From a checkpoint of a small mixture-of-experts model trained on Wikipedia.
Size: 10 layers, width 256, 17.6M parameters.
Experts: 16 experts in each of 10 layers, 96 quick GELU neurons an expert, 2 picks a token, a sigmoid router, a shared expert of 192 neurons.
Below are experts of layer 2 (counted from 0) of a mixture-of-experts language model. Rows are named router (the router's row for the expert), up (a neuron's input weights, with its number), down (a neuron's output weights, with its number) and show model dimensions 192-255. Each number is 50 + 12 x the weight over its row's rms, rounded and kept within 0 to 99.
After each expert's rows: "comes before" lists some tokens at least twice as common just after its tokens as in all text. This comes from a sample of Wikipedia text that the model never trained on. Tokens count by the router's weight.

# expert 6
router:40 35 60 36 49 33 60 39 52 52 50 62 50 41 48 70 54 54 77 60 59 39 43 28 48 50 45 55 55 60 42 34 61 49 57 33 43 62 58 42 29 40 49 46 67 64 61 61 55 46 55 51 46 49 40 41 59 41 47 56 43 34 47 55
up33:35 36 36 71 68 60 50 41 38 41 42 53 68 44 44 58 50 64 63 66 49 63 55 40 53 42 63 68 67 53 64 42 44 69 37 43 50 31 50 64 72 34 37 31 39 43 34 51 74 41 42 63 38 65 53 47 52 66 33 49 28 59 42 47
down33:43 70 65 47 57 43 55 48 62 57 79 34 51 52 54 59 37 59 44 45 44 57 54 44 56 57 46 64 44 52 30 53 31 45 44 51 55 59 43 58 66 55 54 49 29 40 66 48 54 65 62 42 41 38 54 50 62 63 55 51 49 47 37 53
up34:52 67 38 59 48 51 52 63 43 39 44 55 67 22 48 55 33 68 36 79 45 39 28 36 38 58 27 49 59 35 53 56 65 48 58 47 59 48 53 48 53 46 49 53 45 38 57 39 52 42 36 53 46 38 61 51 53 42 55 43 44 55 65 34
down34:56 50 37 41 34 48 46 37 54 47 61 76 45 57 62 67 44 48 72 37 47 44 31 71 52 54 35 30 45 54 38 45 54 48 40 52 28 43 60 46 44 59 45 53 62 48 47 50 72 28 49 46 48 62 67 48 49 43 44 39 52 61 58 62
up35:44 56 66 36 56 49 58 55 61 76 51 42 52 72 58 67 46 46 44 58 70 53 55 60 35 53 44 43 65 32 61 49 63 60 38 51 57 14 66 35 77 61 36 43 58 61 36 69 57 44 47 52 47 66 49 49 54 35 65 36 47 64 25 57
down35:51 63 54 38 49 45 49 56 58 57 58 37 40 62 44 41 39 52 62 64 46 67 52 53 36 49 46 56 42 66 32 44 71 73 63 25 43 48 74 79 55 63 25 43 45 47 53 34 36 68 52 46 67 54 72 20 45 53 59 34 35 43 41 55
up36:42 55 47 68 30 42 50 43 75 47 37 61 61 28 56 64 47 61 33 40 61 45 64 39 49 44 50 70 40 74 43 47 47 54 49 45 32 57 57 50 61 48 48 49 43 39 56 24 46 41 43 49 66 31 50 58 43 86 75 44 60 41 66 51
down36:47 71 45 39 67 53 56 61 50 47 44 41 34 35 64 55 44 49 76 39 35 39 49 32 43 67 62 22 60 46 48 47 67 42 51 53 37 47 56 39 67 70 45 64 48 48 57 40 65 61 65 48 39 56 48 42 39 25 31 31 49 63 72 56
up37:40 45 34 53 47 50 55 58 48 37 60 51 65 51 43 54 53 54 26 65 39 29 42 45 44 64 38 49 66 61 43 49 57 50 38 40 30 47 47 60 53 33 50 54 48 47 47 72 70 54 38 25 32 38 40 39 53 49 56 43 33 50 68 23
down37:58 46 46 49 32 62 47 56 41 51 50 71 40 59 68 68 48 59 63 32 51 53 49 80 34 57 55 41 41 40 55 49 38 53 30 59 40 49 40 47 44 59 45 55 57 49 53 35 75 29 51 63 33 62 54 58 57 37 64 49 61 57 41 61
comes before: " |", " The", " He", " In", "–", " It"

# expert 14
router:48 22 48 44 40 40 54 37 50 56 23 74 58 42 61 55 53 51 71 56 57 64 53 33 48 36 37 63 58 70 54 80 67 46 67 43 62 67 58 50 34 72 35 55 59 65 38 38 59 29 40 54 42 63 44 60 54 52 38 35 60 40 67 33
up0:32 55 32 43 44 44 45 52 41 37 49 62 51 51 58 48 47 49 37 62 43 47 63 67 35 74 48 42 57 65 56 58 56 65 48 38 49 59 64 54 46 45 51 48 44 57 59 52 40 49 55 50 54 29 25 42 42 51 18 86 54 53 29 67
down0:54 48 58 37 64 39 50 47 63 54 37 38 49 51 40 48 52 46 52 47 56 43 51 54 39 48 39 52 55 66 50 64 39 39 59 70 50 55 63 41 15 74 52 33 70 65 45 44 55 37 58 47 57 64 44 49 41 69 61 50 77 41 44 41
up1:67 47 58 55 51 53 63 60 47 26 59 43 37 64 45 35 58 37 69 67 48 59 43 33 44 68 35 62 41 72 74 53 59 62 59 64 33 53 69 37 51 45 40 48 51 64 41 50 31 50 71 44 52 33 53 47 59 49 43 57 45 63 53 78
down1:50 48 48 43 47 48 45 18 58 36 47 62 69 35 50 47 38 47 57 72 65 46 48 51 42 60 60 39 42 31 37 43 51 52 61 73 49 52 67 44 38 46 38 45 69 45 52 25 48 63 36 54 45 83 55 65 32 55 59 38 67 46 52 39
up2:49 61 45 60 60 41 44 64 47 36 38 60 40 43 47 27 44 70 36 71 45 43 54 36 58 69 60 47 56 37 59 45 58 80 61 51 53 66 45 61 53 50 88 49 45 72 54 37 38 30 66 53 68 24 52 52 57 54 49 58 58 48 40 52
down2:40 47 36 37 45 53 58 69 51 42 52 67 45 68 59 56 48 47 28 59 25 63 35 24 50 61 48 46 55 37 50 53 46 84 59 16 64 71 40 57 65 40 44 46 27 39 50 51 43 55 39 50 60 36 57 58 48 74 55 48 37 31 53 38
up3:72 51 41 54 79 59 46 34 32 48 54 46 49 53 63 45 24 60 59 64 44 41 29 58 63 59 50 56 68 30 49 45 52 64 48 55 52 40 51 64 59 32 63 25 52 53 65 58 34 35 53 52 52 37 59 52 47 32 55 58 54 53 25 60
down3:49 50 62 50 65 61 44 35 49 57 53 45 39 60 45 41 54 46 54 60 46 45 50 55 52 60 61 73 51 36 43 39 36 79 54 57 46 43 46 56 55 33 58 47 53 56 52 62 45 60 68 44 46 51 55 49 53 51 61 61 51 57 50 54
up4:46 42 67 54 38 55 36 75 42 39 27 63 38 36 43 41 39 76 61 66 56 58 49 27 38 69 70 75 58 49 44 38 52 59 55 45 66 50 50 29 63 53 55 35 30 71 69 34 64 34 70 51 53 26 58 43 59 62 59 61 55 38 61 56
down4:53 48 53 51 54 42 39 58 62 64 43 57 59 68 39 61 52 72 40 38 43 36 39 38 46 59 56 62 32 35 48 39 38 38 66 60 54 50 48 55 31 31 72 18 47 45 53 48 84 33 49 67 52 29 51 44 28 56 74 84 63 57 82 41
comes before: " ", " \"", " first", " —", " United", " L"

# expert 7
router:53 56 47 40 35 51 46 57 44 20 39 50 61 28 51 55 43 71 56 47 43 44 34 40 21 61 21 58 46 70 51 63 67 75 55 50 51 43 55 37 53 35 40 26 46 60 49 66 53 33 52 76 38 27 76 46 68 51 48 34 43 47 35 45
up0:31 70 48 50 27 53 61 44 35 41 29 51 46 27 63 45 60 52 57 52 54 51 39 26 45 45 56 36 51 72 72 52 68 53 45 21 57 57 39 60 49 41 64 47 69 55 55 28 60 33 66 60 76 42 40 34 54 29 31 50 55 43 56 40
down0:42 36 44 37 65 45 48 40 61 43 71 45 39 61 62 74 36 54 61 49 54 55 51 62 60 47 47 58 57 49 32 55 61 57 56 55 43 48 58 75 52 56 60 35 45 48 49 43 38 50 52 51 37 38 41 39 45 44 53 58 44 56 44 71
up1:34 57 71 55 45 59 54 50 55 34 32 60 69 37 44 52 47 55 72 57 53 57 34 44 52 19 47 65 52 58 53 43 83 58 47 45 43 68 38 35 60 41 43 51 53 58 34 27 61 53 48 57 61 57 58 51 70 45 57 48 34 56 77 41
down1:40 63 40 72 34 23 68 43 38 60 20 48 46 44 53 37 32 59 40 72 69 68 67 43 77 48 37 52 61 54 42 54 36 56 67 41 46 56 41 31 39 56 74 71 35 42 70 48 67 41 48 51 48 53 62 69 60 63 51 39 35 60 37 59
up2:41 60 71 54 59 43 55 45 57 46 62 43 66 49 34 23 52 47 51 47 42 33 34 57 61 41 30 54 39 77 50 61 65 37 44 19 25 51 62 37 57 59 36 47 59 47 43 47 38 32 38 63 55 56 38 49 49 54 46 52 63 69 38 39
down2:64 45 35 56 38 42 57 45 46 36 44 51 47 40 47 55 67 48 52 60 52 72 74 49 49 77 57 51 62 24 54 54 67 75 55 38 48 33 38 66 37 52 56 78 28 52 38 56 46 52 58 46 47 71 59 66 26 74 39 50 55 48 34 54
up3:47 64 41 41 43 62 61 47 43 31 37 52 61 49 32 33 47 47 78 56 69 46 32 37 53 48 31 46 58 56 54 47 75 47 56 27 30 49 59 60 55 41 44 70 51 52 40 43 56 60 48 54 53 47 53 50 73 56 67 67 44 51 52 38
down3:41 53 68 48 50 60 46 48 51 56 39 58 40 43 42 53 45 38 69 46 35 50 64 50 78 50 58 55 68 43 62 35 50 68 42 47 51 37 58 86 55 72 51 50 43 23 36 27 66 46 52 49 51 62 25 46 41 43 61 55 35 63 43 58
up4:31 48 52 52 34 52 48 31 34 44 59 67 44 45 55 65 42 46 47 32 68 57 68 47 65 43 43 44 58 53 42 69 77 50 64 54 68 51 29 40 53 64 50 70 48 59 43 43 45 51 53 62 48 54 28 55 77 65 50 40 56 54 50 59
down4:22 29 38 38 79 52 49 51 50 44 51 35 55 32 71 48 46 76 61 40 41 28 54 53 27 57 58 33 40 46 30 51 45 32 57 48 52 59 66 50 65 38 31 60 53 68 42 57 40 59 34 37 45 74 65 47 43 50 62 62 71 27 47 45
comes before: " of", ":", ",", " in", ".", " and"

# expert 0
router:63 46 42 43 41 58 39 57 55 59 50 49 68 29 48 46 51 57 70 55 31 38 41 28 26 36 29 40 53 56 60 45 61 58 56 52 48 25 37 52 50 66 53 38 62 69 38 54 51 43 44 43 38 58 46 48 62 50 39 24 37 81 43 42
up33:44 48 52 52 38 47 51 32 39 27 39 52 67 37 46 42 46 91 54 80 66 47 56 35 61 51 49 56 70 51 47 48 67 65 40 34 60 58 60 47 69 38 38 42 39 50 48 41 74 39 48 50 48 45 48 60 53 56 45 44 43 37 75 61
down33:47 44 38 36 40 48 54 52 42 37 35 57 28 59 39 40 33 60 29 77 54 35 44 52 50 36 32 53 67 44 61 45 52 54 62 42 51 53 30 46 28 39 54 45 52 64 62 43 52 42 62 64 48 29 55 42 52 43 42 57 67 32 54 60
up34:45 72 61 43 40 52 42 51 42 60 44 65 56 42 49 44 55 58 51 44 49 56 49 67 41 47 41 41 66 37 54 24 53 65 53 50 76 50 50 58 72 38 55 45 29 45 26 51 52 60 55 67 66 46 74 52 44 49 41 46 59 39 44 49
down34:57 57 48 58 38 61 50 52 49 53 57 39 48 32 31 62 69 56 58 32 41 61 50 47 59 48 52 65 38 29 34 45 39 55 52 44 58 61 41 69 33 42 49 50 41 39 50 45 53 67 66 41 68 62 45 74 48 43 46 56 66 60 59 33
up35:36 45 46 37 56 60 41 29 42 32 48 79 80 39 42 73 27 42 59 49 50 49 55 61 49 50 66 56 72 63 46 47 59 55 28 46 59 50 39 40 72 30 42 37 54 65 57 48 61 28 58 45 44 35 42 49 43 57 57 49 66 59 50 71
down35:72 53 46 66 56 47 48 53 38 58 36 65 51 57 50 44 56 48 29 58 63 48 25 51 46 32 66 37 43 58 61 70 56 16 51 40 54 39 67 53 50 45 51 49 55 26 54 74 57 26 39 51 51 54 49 37 54 56 45 31 29 59 62 29
up36:36 74 50 61 54 40 57 60 45 52 29 50 54 44 71 54 34 53 30 50 80 52 46 64 60 45 36 53 70 64 54 31 69 53 54 61 48 70 35 42 50 48 47 67 60 60 41 30 70 50 45 50 57 22 50 46 73 52 59 42 48 39 45 58
down36:48 48 49 43 54 53 63 58 50 55 46 51 54 71 50 44 55 49 39 28 47 63 46 58 51 56 14 48 42 34 66 48 38 45 64 71 53 51 35 55 58 26 53 45 45 37 48 41 65 52 42 44 49 37 59 60 39 36 48 45 40 54 64 57
up37:37 38 68 27 42 49 50 42 65 58 51 46 63 43 47 76 48 42 45 45 50 51 67 63 65 38 48 51 60 79 48 42 60 76 40 48 53 50 42 39 42 42 37 64 57 51 42 34 65 26 55 45 63 32 56 40 56 59 69 52 44 52 35 39
down37:62 28 54 54 50 58 46 49 61 52 40 46 35 55 37 45 64 52 46 55 41 55 32 38 63 26 24 40 67 43 27 33 50 61 56 73 55 30 43 59 40 69 64 65 54 56 40 51 58 43 52 48 60 44 39 73 50 61 60 41 41 28 53 58
comes before: "201", "200", "1", "202", "2", "199"

# expert 4
router:46 47 54 40 54 52 52 52 42 49 23 66 56 27 49 62 41 61 81 58 44 57 30 23 57 53 48 58 44 38 57 58 65 48 54 55 43 46 45 39 44 46 44 50 40 66 69 48 57 27 49 57 47 53 29 66 71 39 53 36 60 34 48 45
up33:45 53 38 69 42 36 42 63 18 22 49 60 60 51 43 36 31 72 49 51 46 57 63 43 47 46 35 77 58 50 55 57 69 52 68 34 33 60 54 35 51 28 77 43 50 59 50 42 58 61 38 47 83 56 60 54 55 43 35 63 48 50 37 60
down33:51 48 54 45 62 46 38 55 51 53 54 56 46 61 69 44 57 58 35 51 30 79 68 52 48 42 51 56 70 41 58 67 51 58 32 51 53 58 63 65 40 51 56 30 35 54 57 65 58 51 25 60 54 89 54 55 42 58 69 38 51 62 36 56
up34:49 51 51 60 61 54 46 42 51 49 62 77 42 47 47 36 36 62 57 49 45 43 46 38 46 62 59 81 49 55 47 47 46 35 35 40 42 43 63 43 54 48 51 56 38 61 48 70 38 67 34 54 51 51 56 53 41 66 54 42 67 46 36 55
down34:34 37 48 43 53 64 35 32 64 59 33 47 67 47 37 52 63 63 48 58 38 36 48 52 60 42 52 53 55 36 28 38 61 26 32 57 36 47 43 62 38 39 43 52 32 55 69 45 54 47 39 80 46 50 28 60 54 50 48 43 50 38 62 33
up35:54 53 49 47 31 29 61 37 50 39 45 60 33 42 70 35 38 56 40 57 54 56 48 69 38 49 55 62 51 48 47 48 62 50 68 51 43 59 64 57 47 53 62 60 54 46 40 51 48 57 40 58 47 43 40 42 52 59 47 80 47 46 37 50
down35:52 52 53 33 51 59 44 49 54 47 51 71 36 58 51 52 69 50 57 34 29 52 59 49 24 55 69 54 33 46 80 40 65 48 60 59 72 55 63 70 58 50 52 53 41 64 28 71 62 66 56 24 59 51 60 58 41 64 61 38 55 51 36 40
up36:48 74 61 60 52 42 41 52 42 40 48 59 76 40 44 52 35 45 50 42 75 43 33 50 20 44 46 39 70 44 51 61 66 72 60 43 46 61 47 70 50 54 55 45 45 43 42 48 34 54 41 72 53 36 61 43 82 39 43 72 50 36 37 37
down36:41 54 69 46 66 45 39 36 60 60 59 30 39 47 35 53 83 57 59 32 42 54 61 64 32 38 48 65 50 59 56 52 46 41 58 62 66 59 53 57 53 33 47 40 59 57 28 30 24 85 32 40 38 57 56 44 63 41 66 49 68 56 54 39
up37:64 37 42 61 47 33 48 43 38 62 62 49 36 57 47 54 49 58 43 51 27 47 31 58 33 41 41 38 52 54 73 40 62 40 59 56 37 34 63 53 53 30 82 56 44 49 29 60 60 40 44 54 44 51 48 38 63 29 36 82 45 55 56 25
down37:56 50 40 43 50 48 54 69 50 52 40 24 43 52 48 66 49 37 40 43 46 51 39 73 50 54 52 16 39 45 42 56 32 00 42 52 49 41 53 40 34 44 48 55 53 47 67 58 53 48 38 60 39 53 29 56 53 38 39 58 64 24 53 47
comes before: " |", ".", "–", ",", " |\n", "=="

# expert 3
router:50 74 56 33 49 44 57 54 43 63 47 65 62 31 52 51 44 68 64 56 54 56 48 28 54 61 34 47 59 61 53 35 60 58 39 57 17 62 42 41 64 56 53 62 54 66 70 34 52 33 41 73 69 45 41 40 59 55 33 45 27 39 52 43
up0:55 54 34 29 64 38 25 53 49 49 17 57 42 42 89 47 25 68 60 50 49 54 45 37 53 58 52 48 64 43 52 80 50 41 52 37 69 57 46 57 50 44 64 54 28 62 52 49 34 48 50 62 50 58 52 44 42 47 36 33 52 30 72 48
down0:42 70 39 46 28 71 52 70 31 54 33 42 61 36 38 57 55 55 54 54 47 46 69 44 60 61 37 48 77 53 38 54 65 61 38 57 47 57 28 56 46 38 40 66 44 34 33 52 33 47 54 43 79 66 42 38 35 44 30 41 74 61 38 55
up1:61 44 49 22 60 27 35 57 51 50 33 67 57 48 57 63 37 36 54 64 33 53 66 30 45 60 61 58 65 61 49 44 52 57 53 44 81 63 49 53 51 41 46 48 19 57 39 46 35 43 44 45 56 60 34 46 49 51 56 59 42 47 39 46
down1:56 36 61 50 59 49 32 68 38 41 47 37 45 48 25 52 69 59 51 34 48 34 29 60 50 57 49 24 45 46 34 61 47 36 31 56 45 52 23 46 42 34 59 57 32 35 27 39 64 39 41 25 71 55 45 40 34 69 45 50 46 29 52 38
up2:60 44 58 41 38 29 49 59 81 51 35 65 43 47 42 67 36 56 49 55 33 57 43 33 32 54 57 62 47 55 55 60 51 46 59 47 74 41 71 42 54 35 60 52 45 54 46 39 36 43 44 51 54 43 46 38 44 55 54 54 41 35 51 57
down2:83 42 61 36 41 53 49 60 49 46 19 42 64 62 50 53 47 57 56 62 67 44 35 51 49 62 51 60 58 44 65 49 49 69 62 48 51 48 41 64 57 58 56 47 36 65 67 40 57 57 40 46 50 17 58 47 41 52 50 45 46 59 55 32
up3:58 55 54 48 46 43 22 45 48 56 66 70 32 68 53 35 62 57 50 61 47 40 50 41 54 35 46 53 55 78 55 60 52 51 54 24 42 52 72 48 45 35 54 45 65 50 38 44 49 40 30 53 42 41 46 57 57 55 44 35 36 41 57 58
down3:53 51 61 19 50 47 50 51 48 51 53 55 42 53 38 42 86 44 32 55 66 27 50 62 43 53 47 65 44 55 40 64 31 27 54 60 32 60 52 42 52 43 52 59 55 29 70 59 66 47 30 36 58 45 47 61 33 63 45 54 34 43 45 52
up4:58 40 41 49 47 22 39 55 71 44 35 57 65 43 44 68 34 45 53 48 43 66 46 56 48 34 40 68 59 56 55 50 50 58 39 53 74 37 47 39 55 43 41 35 45 48 48 48 41 38 54 56 47 52 21 48 56 44 57 53 61 62 42 47
down4:62 43 52 51 61 45 39 53 38 46 66 58 50 45 39 49 59 55 62 49 49 47 59 47 67 61 41 44 74 36 44 70 47 27 43 50 46 55 22 60 41 36 68 62 41 32 44 54 65 40 58 52 44 41 53 46 23 56 64 29 53 16 39 51
comes before: " the", " a", " his", " an", " which", " he"

# expert 2
router:44 55 56 62 50 38 37 55 37 57 37 71 54 51 70 61 33 40 77 37 58 55 45 30 53 62 42 52 62 56 45 74 55 63 42 63 51 63 56 48 56 72 43 57 48 74 41 47 39 26 45 75 44 58 61 50 76 48 59 56 46 38 37 73
up0:57 51 46 39 70 44 53 39 41 45 55 38 44 51 60 65 58 43 56 56 42 58 69 50 60 54 52 43 57 32 52 40 58 46 58 45 31 54 35 60 71 55 61 34 55 86 75 37 44 52 52 31 81 50 57 50 49 50 56 64 57 40 51 33
down0:69 47 62 43 39 59 55 64 54 52 31 49 55 62 41 35 63 47 64 58 64 64 66 53 34 49 42 37 55 57 59 58 53 51 44 57 40 35 46 69 57 59 62 27 28 62 56 54 50 61 36 44 57 45 36 42 40 46 49 57 43 58 43 60
up1:58 43 51 43 54 42 40 17 52 51 38 57 64 47 40 56 43 59 41 56 60 34 46 46 66 47 72 48 45 51 67 55 53 49 59 39 58 51 60 28 49 38 43 77 50 60 60 49 65 42 43 29 45 75 53 59 61 40 52 27 21 32 45 66
down1:56 38 57 60 35 38 60 46 43 45 38 41 39 37 28 51 48 38 67 58 60 47 56 34 70 67 50 49 49 72 46 41 83 73 49 45 43 46 44 56 56 46 44 61 56 53 67 41 70 40 51 62 65 63 39 55 70 58 47 35 57 40 29 37
up2:58 66 55 64 40 36 47 55 58 55 55 65 61 56 47 52 49 46 33 44 49 31 44 61 39 42 55 31 24 59 75 42 63 41 55 53 24 46 51 58 61 58 45 44 67 46 52 37 50 45 50 47 47 40 59 54 55 52 77 56 26 52 51 40
down2:52 48 41 50 53 67 58 48 54 41 49 36 51 58 36 48 68 64 49 61 49 42 30 49 76 34 65 31 57 64 41 51 57 41 37 38 44 39 32 56 27 33 51 53 36 54 37 73 56 42 51 47 76 60 50 55 62 38 52 36 39 61 48 61
up3:60 67 56 47 43 56 38 76 69 46 39 70 59 37 53 56 35 64 41 71 57 52 43 56 63 42 62 39 77 53 48 32 69 64 54 32 59 52 52 58 51 51 41 36 60 50 32 50 53 34 56 29 48 63 56 33 62 48 58 52 52 35 58 19
down3:57 45 59 42 45 65 72 45 48 46 42 55 61 52 49 41 42 71 28 37 62 44 27 40 30 53 52 59 58 39 34 39 47 47 33 48 46 49 37 51 40 58 46 70 54 44 30 44 57 46 47 48 44 44 53 50 28 66 71 50 44 52 62 69
up4:70 52 56 49 42 39 35 58 38 48 45 51 63 39 62 39 38 64 53 52 40 33 72 57 39 48 40 49 48 29 68 48 56 63 86 41 55 64 63 44 64 59 37 45 41 62 51 40 69 63 49 55 77 48 57 59 59 39 45 60 32 43 32 46
down4:52 45 59 51 48 48 53 31 30 34 42 51 71 46 73 39 59 61 55 37 59 43 36 67 34 57 52 73 38 74 38 33 50 62 67 43 49 64 71 61 73 54 68 41 48 46 52 45 53 50 41 33 43 56 44 43 33 32 40 65 43 30 59 43
comes before: " ", "00", " been", " —", "000", " MF"

# expert 9
router:63 60 43 41 48 43 46 54 53 49 47 64 44 51 65 56 46 57 57 58 51 36 28 22 43 56 40 55 74 71 44 55 62 69 43 42 50 43 63 41 59 39 49 74 47 67 54 51 47 45 48 49 41 51 57 28 73 28 39 31 29 46 70 40
up0:41 54 54 48 37 46 67 52 49 50 45 63 48 59 51 53 52 53 72 34 72 52 51 30 33 45 48 67 73 60 47 41 49 62 54 57 36 30 49 45 62 53 28 41 72 62 42 58 56 56 76 49 42 56 30 57 74 45 51 50 49 58 66 44
down0:53 40 43 27 63 29 35 50 65 31 65 58 57 49 59 71 57 31 52 35 55 37 34 20 62 47 53 64 58 28 52 21 49 36 43 59 65 48 52 38 43 28 72 71 49 38 27 48 58 71 55 53 48 61 34 47 36 39 60 32 77 66 57 50
up1:60 49 53 56 53 32 59 45 43 48 64 62 45 38 41 63 28 55 61 72 53 37 59 40 46 44 28 34 66 54 49 77 60 36 44 39 52 61 56 58 35 62 43 42 29 52 63 51 46 55 45 63 49 42 47 56 35 56 36 49 60 26 39 46
down1:44 47 56 59 53 24 63 37 53 61 60 57 50 53 49 60 57 71 51 51 55 69 59 56 76 39 32 46 57 73 42 38 46 39 54 46 32 34 53 50 51 52 50 48 76 41 62 44 64 44 61 37 46 37 55 66 50 63 47 41 65 45 57 65
up2:30 32 68 48 51 41 45 46 38 58 55 61 69 48 39 61 55 57 39 56 51 36 72 35 62 20 50 64 73 53 58 47 55 58 48 33 48 49 81 35 47 33 27 60 55 52 34 17 64 41 61 43 37 34 47 68 62 53 43 51 33 59 62 52
down2:53 47 57 75 36 58 57 58 68 36 62 59 50 55 33 61 45 42 48 57 67 49 57 16 53 36 38 64 47 46 32 36 55 48 34 37 47 63 50 51 61 45 41 30 52 43 32 55 38 62 62 55 27 57 67 50 34 24 41 67 63 51 43 47
up3:42 28 38 70 54 61 41 47 36 49 62 87 58 47 54 52 58 42 54 48 68 50 50 54 40 26 47 58 35 41 65 72 50 43 38 56 59 45 50 58 50 78 39 47 25 36 31 26 38 56 55 71 45 37 31 60 80 52 50 62 64 60 57 43
down3:40 47 54 50 27 59 56 52 58 48 44 48 56 59 57 46 31 46 52 39 79 43 23 61 52 59 60 70 56 23 26 45 53 37 55 69 32 49 73 67 52 28 43 55 41 59 42 52 49 45 39 48 63 50 56 46 49 56 66 30 55 27 48 62
up4:34 44 60 57 46 50 38 33 54 59 51 77 69 54 56 70 50 51 55 47 56 43 26 37 44 35 61 50 47 50 73 37 57 74 33 34 60 52 51 41 41 44 43 48 50 65 53 74 46 36 63 60 32 62 52 43 58 38 50 57 47 52 49 53
down4:50 55 65 33 73 60 50 39 44 77 32 50 44 57 50 43 39 58 37 41 45 72 33 29 58 67 52 63 39 48 30 51 55 60 45 55 40 39 70 74 47 50 52 55 36 47 43 50 76 39 34 52 40 41 26 62 43 42 43 61 41 50 71 36
comes before: "0", "4", "3", "6", "2", "5"

# expert 11
router:56 59 41 56 44 27 56 69 47 46 53 42 58 54 49 60 51 52 70 49 62 55 50 46 57 39 22 56 68 57 59 52 57 50 39 54 41 46 75 62 61 51 42 47 39 56 41 62 53 56 41 61 37 59 41 41 49 33 52 52 46 44 47 60
up0:65 47 64 33 45 55 52 37 65 62 32 56 26 36 38 55 33 64 52 59 53 63 34 44 43 39 48 52 40 54 63 38 71 52 49 41 69 59 50 53 51 55 38 48 59 46 67 40 50 32 53 37 69 51 56 46 48 56 72 42 50 51 40 38
down0:41 63 44 24 66 57 64 40 70 61 42 48 55 76 44 54 63 34 57 52 61 42 49 31 27 28 34 34 45 38 56 47 47 13 61 47 41 70 44 55 56 47 56 50 66 48 47 57 50 61 67 40 53 74 48 55 39 70 60 52 35 41 55 38
up1:48 75 57 34 71 37 45 57 45 65 44 67 70 51 36 67 32 49 33 36 68 36 39 41 38 69 29 56 57 43 55 49 56 58 53 48 43 54 40 37 35 67 47 57 69 56 39 37 51 31 66 45 44 48 58 46 63 33 55 59 41 44 43 40
down1:49 45 50 71 34 77 47 49 45 51 45 57 55 51 54 39 42 41 50 57 46 60 52 58 48 39 35 57 51 51 33 49 66 53 47 44 55 58 62 46 37 29 44 47 52 57 57 60 49 57 33 63 60 75 46 44 50 72 68 72 62 65 72 57
up2:38 40 43 21 51 57 55 39 59 36 54 64 48 47 33 60 52 65 36 44 70 66 47 41 49 11 26 55 61 72 71 53 69 69 42 49 62 44 37 40 41 44 43 62 69 47 60 44 56 53 40 49 59 39 47 29 51 62 37 61 34 67 52 36
down2:56 41 59 45 52 55 57 41 50 60 58 69 53 74 48 41 61 58 49 65 48 41 46 69 58 36 47 61 36 62 35 60 35 75 40 65 37 47 13 38 56 61 72 78 66 47 28 44 42 44 40 50 49 51 35 69 43 58 34 44 58 58 55 54
up3:51 44 28 57 56 44 33 50 49 19 47 55 46 49 54 60 57 47 53 61 48 57 60 30 39 65 55 63 51 63 47 22 38 47 43 42 55 57 41 50 43 60 53 58 42 55 56 45 68 37 73 31 58 50 47 67 51 60 41 50 27 64 58 59
down3:36 56 41 40 68 56 40 43 44 71 59 18 59 35 33 54 52 57 26 62 37 52 54 51 33 53 34 60 50 36 31 44 46 40 54 51 39 57 58 51 65 25 36 51 44 34 64 76 91 57 47 31 64 48 45 43 28 64 49 75 43 58 57 35
up4:60 46 56 62 54 49 37 64 48 40 30 56 63 36 56 42 58 67 48 84 42 47 44 25 42 42 59 54 63 39 54 45 57 53 55 43 67 50 40 62 66 27 56 16 40 54 44 52 67 47 44 34 51 42 43 58 51 43 50 31 46 45 72 40
down4:56 48 40 64 24 63 60 48 51 43 27 34 60 42 40 59 55 47 39 73 62 36 76 28 65 53 69 44 64 58 35 29 47 58 40 49 42 61 43 68 47 45 63 42 37 45 59 41 37 51 60 66 15 38 44 43 26 49 54 23 61 34 62 58
comes before: "-", "|", "==", "The", " (", "==="